{"balance_bias": false, "n_head": 8, "vocab_size": 38433, "positions": "learned", "tie_embeddings": true, "parallel_block": false, "init": "normal", "init_std_up": 0.0316, "beta1": 0.9, "schedule": "wsd"}
Below are experts of layer 9 (counted from 0) of a mixture-of-experts language model. Rows are named up (a neuron's input weights, with its number) and show model dimensions 128-255. Each number is 500 + 40 x the weight over its row's rms, rounded and kept within 0 to 999. Numbers have three digits each.
Before each expert's rows: "gets" lists some tokens that make up at least twice as much of what it gets as of all text. This comes from a sample of Wikipedia text that the model never trained on. Tokens count by the router's weight.

# expert 1
gets: ":", " (", "\n\n", " /", "0", "1"
up0:444490538564517400501536442483545499440499509514433551507497488546462490410527516498488495514491483541450486498522505511433522500496467459511496571530532455484491429516501468474524535473504462484458412511472484447454470550440540504434494617552497435457511497458522522454516483423456500467475524528503433459500431509536494536467512476524477483471513557432456490488528482493451475445538
up1:474529536530536482514444480456501482478546448477533537521496412457467485494444470568478469534522533521557467523546514474460522490504529579495505548452492522463486541453550513487432504456501443502561539531529471450447494562514473478515502543481527444411512497431547517497448434493493457594506507539537447465525376547506494482547532457463510518446497517505551556492491530492461507478420
up2:540518523484466504519395472462469519455527489538463518521542539474485502510463488511448515451414526451428444566433508458473447499546530559581502503497462480500590478494474420503516495504485598516528499473477518481534457478440500497471434535550482466412444641481535561479470496488451517551479494548516523493537477404468470523575403485456490504540473513518501479482441531480506519484502
up3:500490501460438453506435538475523516496465481459517418469543500497469498433505456419499574567481490431465512448440531572475494539519487530511519525479532536427488499563483539497482561474516468502503447460458468483512533500529609515523520489446473466491497503523517599547484502503486435531442504539559416482538516463523545520482478507491481407444458537538510509498436518491491498577447
up4:537564494474527522537489507493501463404492617513496435547521555536489474463536476491485425546511466512489496547403547507480530523483443489498491517565475412447515507421551510506506472487513470607573479571521446543553438570591535535511586480569511484531494515480496524478526425431537511459452490550532496518513487493465468572535470493519548380501455537414532441547473500425409546435477
up5:494527496468484524514505464443544547496493519449545516473513524449472464483465560515403507541496544520412481535460462574471534509444483459466537460448570515415465484489504490479535531532529457513560452430489532431574509522493446503474533520410521458530447467461540493566465523481531483465459432477519485500520464480462482476455455537527506506501538520492513486508480530459493458478428
up6:441427505442514472455421526564508536446512503490529442450548602462531451478500513441425541379445461552530498505551454530506557496438539483518468474530490498477511431551487483438493558445484388479457520474485538469495496519467475504450470464483523503500481506463414628527514539449491539502483472516533451521507514480546457529489531507447508465551554455506447442409495535541510535497460
up7:512512551561537502496490524488545527462510515476506498457439506472554561466529514515479524527408496477467518488476448559536498510475592447521529505537501442509469510595536494527525498532428538486462569548439517529534528486451503404523556503486505515532539513470497520498505512442550461490433525501513496494525508438501509550487452444466512493490535492547545468502480549512537520517531
up8:503485466527553478493460537466478581461513485461494520482463489494471485450502499529521460490580438585452504563483540444483520568452506507568489548559568479424510521553457543528555494505490457486463481425485538501552572561524516527494489494509514568485521507426500553472548586499523482503412527498403451464522470490517477495495478471468548515415536520507511540481443490537409514511473
up9:536482536481489511512525533491498495460566566514485454525495474555503500491522504455492539523523586484519505486450429546465440443523443482541513523443537445543534500516512442418492480405518499509523510498497466501572503512428519447504547563482526427471491523501524513549517523505448527505473507506511470493563412518515507471535449498464545491514488522513493514500487583488596579522492
up10:550475493578544484520430448545484514480526565434486485464494475472483451477469467553465463555469548549432473524481540482477545424478493527490507525515504553536493535475516534490490513462500487452458530496472499475545548540493461492512449543468424414533446513537485592518544434487503482523502511510537559402593493535510525599474470541508618567533508467555550536545460510485400525524514
up11:499472532455474466565462520525536467553427489564467485558535518456467441451482495518448439504468531541461522501516478501518474569552476565503470494501530548470521543441526523453459561453513499472514491536517522498498504509411488518505538500455495452483468541484537541542499534474458535502521504512538487469459460484485458568514483432530568460518435593504549473516512530493538498552482
up12:476523560528574472478480459453527501440554478501499505506528452486521501535484445512470387518484498528539482518538495499503466554543513552526514520500566487500525508577502408524545484465397531469492405528504513529516448530487499545537457492383487519539453488514515503515514454478528558517497470464490489535486450485488537491424514457498472517554475472501444449467455558519470535514474
up13:497484437481543471534479500483575471483533480482545444566484486532537463529512527516472504491464514596509453498531496574505483482557472449465526480480511451496493500536564514501478514499527484475446507466448483466448501503508466411489482513501496456516557398505510571456465462443537486538520548559509454578460499534425536538418436505537518530573531545504485540598530475440620485443471
up14:531463389516515428422559558501438504497536533455524518467518433422463448432455462537473428458437466493570489530526511519500509542457541510484489480500584496540587502534471502485489532487503467506471467471518474518494497508466490519512508454601518537452459537472491541518516592498533519598408575501419434499545479447505542516515573552557502439429573499538471502451596510424482554481468
up15:522512533525516480478456477534471536461503439542536569467563493519478461488522476489476398496492469481563510482475492532542512452467547442477520543481572486440527487492538536540536532516489429538465493454482474498536486492497453563410537443515545547458480560473461491488554498490400537499493531500482505474563426486439509530539450482460486523485469546538482512556507442502382507502459

# expert 3
gets: " \"", " |\n", "'", "|", "'s", " '"
up0:449594574509469470509594508465490480530539507501508495522470458503437486427521512544510456504454487505466540554505434480476476554547504520525419545516545533562528540548512489508489588520524473482527512482500474542485523536552469532496526541532486477465427494518509502503527502497450453618476469414486574506546473483500502422459447467558503437468457483536520492515440478475511537497504
up1:489501520481536446488504468453449486463511548541519491536543486498514464453532440471545436560492506540460481513455445461553571564447503571513542472494523448525498515492588493498554546506473526493524540455457532494482542580502488519473535503459513467559514472472531532420453554492451505508410427507481562481456499464475580518556458435503526423486495528454484512503518486407543646482490
up2:528516558523515539527466465500467541413484431494553434460566518539563484503430501597476479510504486465532473484462432533492412453406548495455537468459445452464463541555564442467491483476522513521507431463487480466449489523509499510507474494529587537511478526446515538447527429504449514496515431524465476463494503500456529444462454509483482540505499467521491493507499523410482456472522
up3:542485508597513446558516511522483506451492543521535490501525428481457510413489481503536462490522508545428501530528441518465485487469499481431504499441485505474619422527528520516553555454513459421405462502526491490446509524616492516402457549500518571560569471503459468547506526505523505437472457475492461456511502549469521532497515514487582517513537506557534547536546563417496561523442
up4:440558568525566494517493525426555480461518480502480510525491506514502511427502495485512494458431452506399456565559581526431427527471536473560459581560531536533514486526561529443489463505430566497518504482439531469517498491550541518499494494487496514492481532506426525458456487518496567469429523488486410492529524525461524491451462515538517487533479528492480516487514576501398501517531
up5:483528530590483439540440560436532541461485515543511416523545520498518552425457513512478547499498505512559466562517515468515472472491490535497475486463497438538467531471473496477508517475452558535475467489471547560583537463535534471491520467505451485447484574507487469510576499529467515466520517596510449540559445479500547532543421598444488545490457529474524459509548497518522505603472
up6:566526496506521479518539512421445487461462523488441504565522447485539452511445532459455510495423491495533470558540512512460547557551456543509507527486579496471525466540534499516527501443475507543478461525381537520526539522492495528447505440535473462464482545512506500522468520372403504497516522603544488476525539523506467523443473464560550465532483484454503440576483482531466495457470
up7:454553475605532439545505525531437509488541534427523507586508497456491483574533488483486465401489547492521488435540471495464464522487544439504492511514488438492513459579491499505540516438561499520441470422462520576486477490485469528486539461471497457483480515500508453505524526555469532562499605548484474445484463520502497580495457442512586536516463503510478484526562513463474475456433
up8:507482520534600477468449524492499502456435490562429471503560501548516497493543517499540428557481483546436497507516528515500558524479463548563536430489556502537493529486485494488574486496516568464466600499527560471510606540539460533504519568509489497490461511456487578465508484467366510494494511518530533469495488488468587498509476488581485500512481554484493498601487527544514473499454
up9:501543571496531509585529548518488535512510507511561568557452499454551423573534462457500510481480511505591550482438496515445522470497515529550527560520509415473558518464576568529529512456441447523565533448536483464502482497470541450455489515496439441514580459489511528479454513513505497572518556574492465515446459511496550567545529427472488479464547475538452484506516492533458488513491
up10:484585524521504473493531528441498514502437519533466464556448518515582424469481541455552542593443464511555520572464524538509513539521427492449464484482527504493530519501554486493520486478392509486474410513472480605522500516495485430489544497491463494533537517502498477459512513468451437496529527486489439442551481473529515493509504457480483465481483500486488544588565513458451492455502
up11:495527480521479470411577434435622552526520488421477487506477530514457451543484493533498513517454452530525550456579528532477500536504532498509517524477568434499423484442552445464558510514502486469464493534521496518519439562483506522463527392515470480495480461534490550459428584518447446593501522501506502504449526454425528536508563482568427416452529490549460556516545530485515519426532
up12:526502519493519535485501483528530475472483592464513475508574525553440467498505499548543476475494498505456480530533477553515496504513502433524566486539476483450581507593483525561469508449539495497452505554500583511492558509421428511502480538490510521439522579444425474522456514493404547515502502533461504485443407410465450517521496470537486495540497440534519416547468604539408477441526
up13:496445470600453442471488488526464555429469525547535484504548552457581548480478598492513488554485453507508463564484449485451482515519513545509507461499503519517468527555520459489477491491510501523525441512518529502473535509506499520502496515468509546481509511460477490486525566540526531533472529461584389473521470468400514486471443523457509493499569465480505529593576532474551567509525
up14:538488479592563498537434529492460534547477530532529488538580470518535508516505573467482452461456462530609466520520534521508533517455397522435588478441514514516515453470501502459454550503475494576495524428462471436556524500450505438420528463554539476498472503519478526556529499535474485523536510494489461420519443484506562512606512459524496419503492466521506534589487451502376515534549
up15:448495467541524415490508539505473434470498487489439488489473424502513490429528532462458502523490464549427472563572524456485527490484566507562546531512532479500504558482545487483501462513488526573551508536499454477497501491477525470491416511507471497512525547529577508493541491487456534491471500467531426451508505488471534468556429565491457483506516542396461513411459506501503534510426

# expert 6
gets: " the", " of", " by", " that", " The", " for"
up0:495452561485510510519472541444445574476492481443554544525529511496550474540509514484506424450500467529504533554527501492371517535504464494517527482475514487511518539498545466544468491483495497503526508536545546463496582517509591494479487405476517571537532476464452461541490536435527489507503512507490470495532532448541472457518472477471480499493585506503471464493466495469466512473563
up1:457506493551619459455429515465493515512480561513464560438489515502538485493553441502552535483442557482493528526461553485486521416512463476537531541499524489495452521589499435491523514468480544519528453422520482466516502503509460464445520442484527525491470462528501510532454528415482492469465546436456462479532474492466543496502493467502520410502558513439471546505480491429417490592510
up2:469454487543470495552536487529550460459614532462452486470521518502595457514506537518402413495586409485584543488547474454484494423508491438491523542437480501560488517426492487517415582505497502558504501491484597453470527533463468491552517525507557505497515484481539460573488523499504519519505517478548452490450514533427484526531487551479525509538535431489493495466530470543504481566540
up3:473533457545457513481550452483545582422523534554493496472542454492451514544466588543454498514476474455520479513507518463471434527554501583539557565507483490498475465511488462495449486535494458405417460499479494543513521474505489556455587535495517505459439533455448479551498439532498518495502465499490530532497507552518479495585542475515547555529541477501496486500519478466491512453508
up4:452540519406475477522478503541546532491620527540501507538526524526525477493500415466515498486467449550453454488459486567490515493515516553446487543509527504532531450477502515480496460492572545508530493467479519507542496541487477445531539530505471568513524582454509494521504501542473456519476426485518575525532527498494498474510530433508581404529507448494494495554485581565579468545442
up5:470456486542494548489488584456468589515491449500529450402502508483493478511487468443402485520446496468502564493479479424520607504501471465541506456564586464558515509472526458519474424501435488443489533496477532485478556561460447524487554457544476541501480467519521549514408531438504441498459425521474445516507498435488452487621552551494490442592501548486499475642531536431528489491533
up6:521522493473510471552498548525452521502483541517481570544510501444519518422510424454557525458441396472478466515504541591476547532469500542444510568544532489503526485510529503483541450485483514457457471527456483456557547521429588427548506501504422455410502523440477526570436556438498470508467537521491510462596539534463612536495458508474527438523531490507540535519411479503537431557514
up7:492506567651521539507498544541445430497514482493512538523498526527555546482420484475487476515480494513463501540531541442428506509491499481505592428563507511479511475488494528563498560461492497485459412421470524542489487536524475520453507482557474444517518527507471477527546526454500485521541507517500521412493561548468470545479506503453517479478509562576473556474537530506457438408496
up8:535538427565530566485519547504476428490510516488506482568526498461538472547537618487414498510485537578485543522469492490479455519512512527509537468549472489464518507472521501453419542520564524435445465515541464516503507538456505527502472488485534547514468575462522485567426528437514517506480428558553475510501529483475532518524451515506472515507427519482509475558510563494494509541544
up9:500527451500452450544529538455555533456538501517508498425515478506492462388454511431441489474478540478460477505504485555499521521482505506538559505508502559451535503518552487419442505515529507482540430479517570564516510527394456483506489500493479549596556462453497471519373572430475535473537464540545503455528514464494432527513507509491510504596501465484562431521486581544436457543443
up10:415569527500482466548541514497448529512502561522548528506522501433491480539494490477434543414451487547441419446436503554418533508468551509512426499608550466575535471571467460470594547474435539471491522527518513540507550495532520507508491508538549495478508512545506515451506530517434494523495543495414422566473505463457575487485465498421547510535488480544421557496512551469529545525494
up11:520529438528556449483518488469508502504553467554472528481478518483422454507484507481547495446590468540446495510554461526399497480538535502531583535447429479506496504464516542498510506561508582419580519501438581426513531487507509472534464535455496502487439610427518509545564491534508537520450548502514533513494455452489538488389454525506453478567512578555464507473439489538484477460461
up12:594445516473475426491543469519479510499462506498522489458505530513513503543467531530538522431620514499478439525457464532508546496443462489449588467585506461484468444532448547441468515460482536437450504495534511558459542475456457474451487570452476533473502506475495528508468570423496473542510533497415525540515497506511549571500528572458453542456546494490465462532449472421462471501468
up13:508545489532509453442466516483501540480533478518575457472471505479482497494449515510556455499470487503426501520466432417504552479464529517493478475482476426606498490515521457519466502499510548514556511450540578436571571539455499423479483518506501485462500539461556553520560468477508449483411452586540469454514527490479458500508455579483491426497525508470451479546527573480544484499509
up14:445494460564482511510438491515544505458535565456545476525495563530464475559463463451465474569526534529549504506562510549468430535452462504477408607534456503496493456486475510513498448447504507507514490573529582420506481604503480528535488561538497421510477459526432550559404563536428552532457538558522537455476502516521528452534456514464535492427479477510466457501503511470479472523510
up15:486492549492506443472444473561494521539503538524486472529480562553513489522506534504512464526487454486476569481511482510477580486537526543540525448452506465514474487479434534471469548486473526539480479413539581465473529498484494467514466553525508535469502528453512486510566498459417479562434499457500487427519520477537425515473482566498538481565574539523470420538515504441551489513580

# expert 5
gets: ".", "-", "==", " (", "===", ".\n\n"
up0:542533481545521471572503555430474480435483440496479552461502482477497535478519533433476520425547503505490455492455417563496472478513430506491536585548554515558529546516493424538541455492435540519507502478475530517488609537539533489482510521538453523519486532515497532513584482493513435541535517508498491549524472478448456546439485547484490515513533542475478468546511513500513535443408
up1:503577519576491502439549471482427531532478482490456501572481460486471513538497489517505529554410462498529507613572419477536554422501542562589453510500519507502513542495511568502446499516397478471538464494547499575516484519453532478469536521477505551494504506462483469535429568525497491519411557533521443446485441433445561563481544527410565497507531522497471579543532451459508470527456
up2:471531514546596493606504539568488567461463553538465476539540470520490490558518440503531499475459509548560517529497466482455527477460487461509481542533503467514503434489529480495513550528539530564429458409488516473480555534424551437489464533519492531533573496498449500508549504500430504526462562491479496490438449488493466537458438578517506527542465416549507472537522561450466469508450
up3:455489534526552583502525448493542465436534526493497495466538506491485465524530521460554494518507523504562459535554555584517515547530417643481447486576470473494489450463454565523495503399494466513461470577469547567435497504524544448451563486529469448497477479501498455475531488487465471483445481454477488464473487547471524528482484531446569438476455506520418491516422481487395506409501
up4:497485464498464512544489512538449489454517490502541480475493559499454524457537485479516568441553502503502495498531488469445495497453480584447505481550590504593466457475519417465541537560407443464516482482517514516472498544505531483406522487519499536508523462487470529484509448457460509475479534510512449520551427527483591531533476568491493472550577478492412567485516527486490563494476
up5:471435505484461459440412506565420542534584569524589501522548479389462471518530508522484483547459508410420503484463550543434484512456558514492511485505535481492556504461509457447472569522431433472507503462446465454512499536444523529527525563578428517493597486504506547472509488468474514518521479477498495509531498476505481479526491410476519509442538538456517495526488517510494479475506
up6:431431502483492528570572473566481525483486459487502507539494488481506525562446518451429534496521433555519500520511457465482538530518445552521555475496581481486563434492520481485504467409548532492498439471537488477444591511490504487519532467501415329449485528484462474523486528521469430530599547493413478474456485493505478546491530484434517489447488489553475575481492580423490547525527
up7:481502483517483458529512461517542544480563559427489514517480501457537547492588514503444473507481516505548455464467454549463502428463495473472492493638505515506487502564539537410543467548477459366559532483506529462524531525520604573410549489481536522467557500500493484501533538457507571573494506537485464470518431466524459507505502481502509524513495543486496485483511478500437447450484
up8:525532618534489582554535505495497475508464541533462490540463565539512440526504477548522598496496474483440557527508556454486579510451505500536494521541569490571488495493538415430451548538502405460473533498466495498601492527469484558496567496472512515498505536481453527491457455542511401535549513489520509527467511503456512512513566588529519549590476469453528545461483428520495492530491
up9:474451516521543453538550504537496484500519522524512464527516500478460412602454450474500471487461525501580534511554479484443463466480485471523627508582493486538489474581553540555500555541443562571464473485467450524501504567555507458500513515541495512498478521454421498567529484467539442433539532500532581552464619521541493521497520539470533570535409460497538435509502467526508524474497
up10:536489504514572522460442545475486508502547498617444460501520490461507550538442457508437474477539542517482503493502535541491487590457506522492515490494518472439438508503469472534489413553420447424531480558506525525515519494499486475431516558524461494525522518498494535461520533505527485471502484589501559481579508497534562468521505463446514511469565536467525488466467497496505539490578
up11:497473548544489464523605578423518507507485466449546501502552522522501421489494504498500581507501460482471497534547456525546541476491535500492590566439523510559515406454528422461540455524481478499486449495505538518456519498565543460409533438515518555557511502491496440560462497468506479556504550490522465481531475508421507490495545521475525466453515461553529571526522538501550535478470
up12:484542498513565513549489509466484508473514477459506516468489495526509585544492585505453586473445536535441406524491485469441544538467445480497469405501533467487476496558508391484497535463495548531398517524508465450494496569588503453486466433549446453577590498506538568530477523460514553429478539526462462480557470512541464553458514483479506492515491496417517484524590481455438464469526
up13:498524527592498545450512441482575448524461494570500540524473485438490545472499576528463458549521461626552489503445497485449532481476471469554429497528430456473463474513479413509449493543466517494541467399472545511582523551513506514513553460513520551471494516497510489568576506519414519522443592479502502482516514549462509504446500552562518537504452531576408458505558540506490573455514
up14:490539512530513464496395531465462500498482486459561479528493433537542530534564568544504542563489381488489491545555417547473520514557513462521543500449528517573523468474498448500465542529461542539548489419539507556447520566479481532469499511548531499477448535506547434469500513473524489498465471531506476541560510473542488538487513488506520452537541461516566481523503500515467545512482
up15:534582454549518466488607501497492514489499514510483527512494477487538470517539559518506514520532501482492383541467483518526508519427517476563528497457606398485505497516476424496516494469508521541476498572497500485595491532522500609486518533547512465475456532479517399537513495465438499522501493431536535530498443462465526508516513417530460471465618436462439503447594551519479525508494

# expert 2
gets: ",", " is", " in", " was", " It", "\""
up0:475485473550433458470567471441483402455547544475475543509482466549523480471559513468468545559453507570515486477523530493482527545487489496545510530576515402504518477457494478475495491553490524558457546567476432456588586545510528451485509447561514437492472496439515481495500544486515550518512525480540508484501582533454485534462572468510492496487537502543516459504516497539496468512484
up1:452567522549547476531496547559575521508529496450465550548496514493509504506495556490509450528486455542502499471503485539521525512471486557470515498490495451459519436553504434543540562497502507559493492473558473562458594565522552525468548525540500530492463476534472464457474532508542500503455522515437515471476507443504482473577400511460535484543506477517508450546526551483526455480432
up2:490524562514511472593475480502466507470551532459448447493485489543534515470448570424503479458547424549503456486558568527449519489459533519486506440499515535439500446426471522486556467538498491493459546524488440541455538557549502485490520518467465510459529467525541453444414508506485506493456494569440491481549461489490492526464469485484572554501542507566539508479494519469454543425443
up3:539461483477468503501516469533527525465503536564488523483591482468474512469492435485509570457534482510425425533438513499567538505496550538478478459508496487421562484498478502470460520513600425487501531529532458435420513512439485514491563551490458489558487513519452541586535426547458456520426494474485517515495465491479488500513569514547511493457511508502456426525508544500473505557467
up4:504513542499484457471525443468462486552482533507540512417467455573506476493455442470452503537500515510503523437481524531467470499426512598632526477514563572503479486476567439491558420450457537471459480492497534547442500582518479579517515450520536541519541489334522479518428563489456545480471549541488570478453529418475567492519492512525548457496507506467501583556473545462509476538407
up5:484489516447494482547451568529545505474542487501481439558460523452559432554466512555471497463487538500517507467485495481477492511415527465542552541546518467523450445510503570465480476476536535509467455506500598447471477532544481505485519510606497499500430503473461470461437473474477508452523503511489530530478456498452505565462471601511522437445495421522516472460579458494568497484514
up6:595529496486558517503546478548486572504485433415484523490530491514516542475548511470565464538565569505445520511451484456416483533388493521523459489488518565590539534508528460426435528524459437506447480490562497523505535567409515443455536428452516536546499514466520564474496431480510528404459463531504414509475455499503541554503472533459545530391492548438547555531489518497469487562499
up7:520458429584552490488571476462529507472524512549514485435500509472520451510523425523502500442523503458540510524535528536509553463529445548569506495537524446572446482527521453468417457541414443522525481593527531531459514497458534533501527454534443540582487579415485514492485526505461416501394516508470510518463488515488487515495486497444537414426506476452507535522469524440504455535484
up8:536480483611490466507532560410496462520507481544498532544456430504497504493468519504449485501477485552450458513534488516478470489520558518528491462529539508447479554461424494463569482440397465532424518485479541579515489578519513499499483480474512587534581493533489480495498479471474510491500511606452506532518450465497559539500477450516495530617502490526451541521513503509562522466456
up9:522467444539496551514501439450574487501481498468447519463478553557500495505518506446471433506469470517435552537513485512427507568485498541460511484525539492506588501476511601451483547513459498513524514503504536569477532518464524470484491490543562520443452496540505537542505468456569554486501436565503485536542498459533466523482456531447502489548577530576528466504467588489487443543398
up10:525525596528532429529453555455513513527455522490483479491518515437485425449473514453442514460522495523467464521516505550501533520476494519568462498515531485517501517457495441501591466438400488523480492497516467537544558533579525467486507439555503497492521487491503496442519505415404490549421428503517510498556534467532555568528484555424486479527475489451538469549467546471466541560491
up11:466472522503481506522432503530412518438568507402443556480527522498537458450451508442449509468519489540520480563526539527515513496517533496491513533487578448473488443494519513384448472562450513475469522471498512534470509515452465441587462410593498536589535526516530533474423536465452535525464440525435509499530500483494619543494509478476570522494561533467488538511425537506538535570461
up12:451599540489563436426437521472527516473509532537539524512523520499474440473522587426545493512497523525420471465446576503546542523455507524554508532511514520502462480555552503477547462503524518508441526541481516501538539500543581545591547568507524469496584514518487542477479461471448424512429538453511511495446558490373536490516445460502569504471476536420498578459472533464462548518529
up13:491503480532464451436432522490480457503445477505482534494423562498471454464585488497509586471503448394494402433505369562526453542551484547553516486488531427447480416530577481516541535474498526493491482563547504554540501538474466489528496521472465461486475523450485507487596511503470492567473529508608521499486485436510500521439510442431485512493482486504581485523521562451507454511509
up14:395470426544458487424545537472523488528450545524605522497511539360508447474474487473497496519454515507544473465454490454496538565538434576574443517489490476473502463525495495529480504482487494467490508609524567554472503490425544475515575510536498473474500463535472463535435448521468556508477509514451480514493500496452473573433530499416507484485534579555504477587556502476496540556485
up15:526537459579475453550517502463442551521473508511571474518412478565552504510531471482508472475474426457534530517463481474498541484460492494565505517540507513617534464535509528565513505528487510455496478506454545566456538510503451484534509575508484440484481469480529579494550473495472557535475521549518415527436432483500576517443531481604489442455560464495534495490503516462504519470446

# expert 4
gets: " a", " ", "–", " an", "0", " two"
up0:504546523544440488630511573512535470506510491426454495493517469496549486557512529438486574487506391537491539456479489494450502522470489454462495537511561471569384455538570483549498503519497519501463470488458518456473555564468580489488499593465482525463467525556431477490466580536495469529438513529406490410526494529541540575554475467517558510488458481488472506507546485499450511525492
up1:488425488532554493491525469472527417530521493439521499547509526526495488600435537512497511467554476527475496541455505420499534542443456415529519509471480505518475448527537485496428456526530486498514520482461478465485506508487467529468493512558463447470507507435502575508546505491522543538474546561440503461513410542553517501455514542486503433481475488555463503506521509478513432491470
up2:485493518462457484542541508492415447512462473459552530573496508476450466505485526512555460507471526532517461433491477518489528498496460461525548539472488484528531470505560432466468512477465514466471455509488528447483532508540519478466493487549521496447475524397447520522556482399486558470418464472503539499492491465383530547416450473442465504554543559557502456483538571498488461486449
up3:490502466453518447526490542487514514471463508429404523519503515529466486448503433425519528570495539503531486549430565518540489524526496486495493432500525498473542477498515445476478526451520448498524467474484554545463487502556502487482529453530492498502462587411473533573456463510458437525501536537566481509511420506471488479482435387498456468455495511511504466511581502448506542530535
up4:509524488511569505527485532521519510479458510417554554552477417488470524546562542504556494447586500453462423500539514456483517562532468497590500484496511390516520477506486534448563484500518470441492633558524541530470532458491492429426535537512564454456538532410497502482580500509511448490519502459473424518497565452490447471467450480482497435480545545469505491523540538468477512490483
up5:443525524503471441534453481454521457465548445497557511553528546494440467520501483464491475465498491514567528547490523495492456564432457470501469496557533482472473521480454479481492609488440488490524510577468572561459511576463441525436497439506473465592526493484501520500381477532526495537506528512550486484454539524506532498479530521425514469409554515509513465478489476420473556513411
up6:588575450516462502491535506441473493434491532405461563531508474498531544462581483449493637508525408484498461550453460479505521505549513460494516543527468491521499489541473529527482539527514471528503482498507459441469470515456574492481578579450566457509529479514491459529418466535396466492436560484490464430521499432504469548509531475522570495493530503546527445555531550497576472513454
up7:508481487559491520502546538539516448530476484546549516481556455587458497560468593420439460484555479470475483524523432492520488491469528551532489508467459500460548529522541569475488535506454519472505459525519601404552560478419567482523447555498515443392499531515424615551452534526503462512439532521553472504540497496407490448537471408438577522482537509466466485499549504490506486492496
up8:505532504455534512448471509460478507423536488445510491535509533482493485468492509452459456484535533506572499542504486518464488524516542527520521490578497456473552473484516544542382502480479408463492493418446557520452521535474460456438523459499433541493489417544548493506514465567512532467523463532499531460532396476418530469434440420527487523477560422482426585541480522489554580529473
up9:447464537523455504510514555453453514481504549527467491502490514485504496511489497416430467496437426476512561503496514440510450487562479536522547486544538508545512515464496521463469601465502491446543525512510473436443465583498483484484549475452505475502500549551469538589439484489441511519488468505480463484562479541508497507600525514459542466455517473540519538509493458477536478457496
up10:507509429514487424517529483455496507459446529433496525547490502516537447480420541484522501521604525503454445476475587489457538498449527524503492509585522508460491459507506504506511499516541513514564520559524540557503511476540475512505482481495515493567551477479543501474503520473514453473455428625495535514484501517499507599481472490488519516573519508493392452496576482472506474503514
up11:521492566521492441542514477479454426480440518492560510473506474484563527533419511499524577471547499582477502509469470558516480426500517565538517473586555455564557477534519466481501479514422471420467497500516473495504583485452471501529500513522463431519482508498510532545486479471495542522433496543503514511504528477525459480466519544481573508576482463478442462457506557472531459494520
up12:448490506468460573560484451568459485475498465550527560539531445493467427520427494440456504453508459495515497425529455572493521532454501498546510434511522508447528538512449477511596496533539496491473492526478533508515496486467482526452453483543393506449574507468455562570459471467442448463500456555490469493428531521437458503495551517454566438524475610521447458553478470497445533431478
up13:461499555484578532474408521446481503482437485429476472516561487499469419568594521423456503473459512461490502567530549458553549510474479551464439481554548479546516483494509517510609493462426503537503493476514479563496534578513552480536468555478454491493485509508408522439508521469479460506454507516492523483562494488536462513563481419453554510484490471459510542564491504428497456565542
up14:554549481462494431504479495417485514583493426455490412474490566533555495538492493482516547544436495459479492552441437511484487489526477479536494530496524571519497470502490479514499545466476554534516566531516474538554517487481519510480534501496513460546489489496518483542542450536468452579511511500507500523504446448448491501503446467517529453550537515556561469528390578466545527442498
up15:470573498472549499491571530404496499468478479474466497529501464538532430482513512467487526503551491532485441528535455478464520482505597555502479500535535476544495528522517544558421553492517542486462466496480481520494466495469504425488530453529543547478562511476500492550552548535513523535461438495476528444511504472396470491466459489560535531509457444473460470506538483520496565483456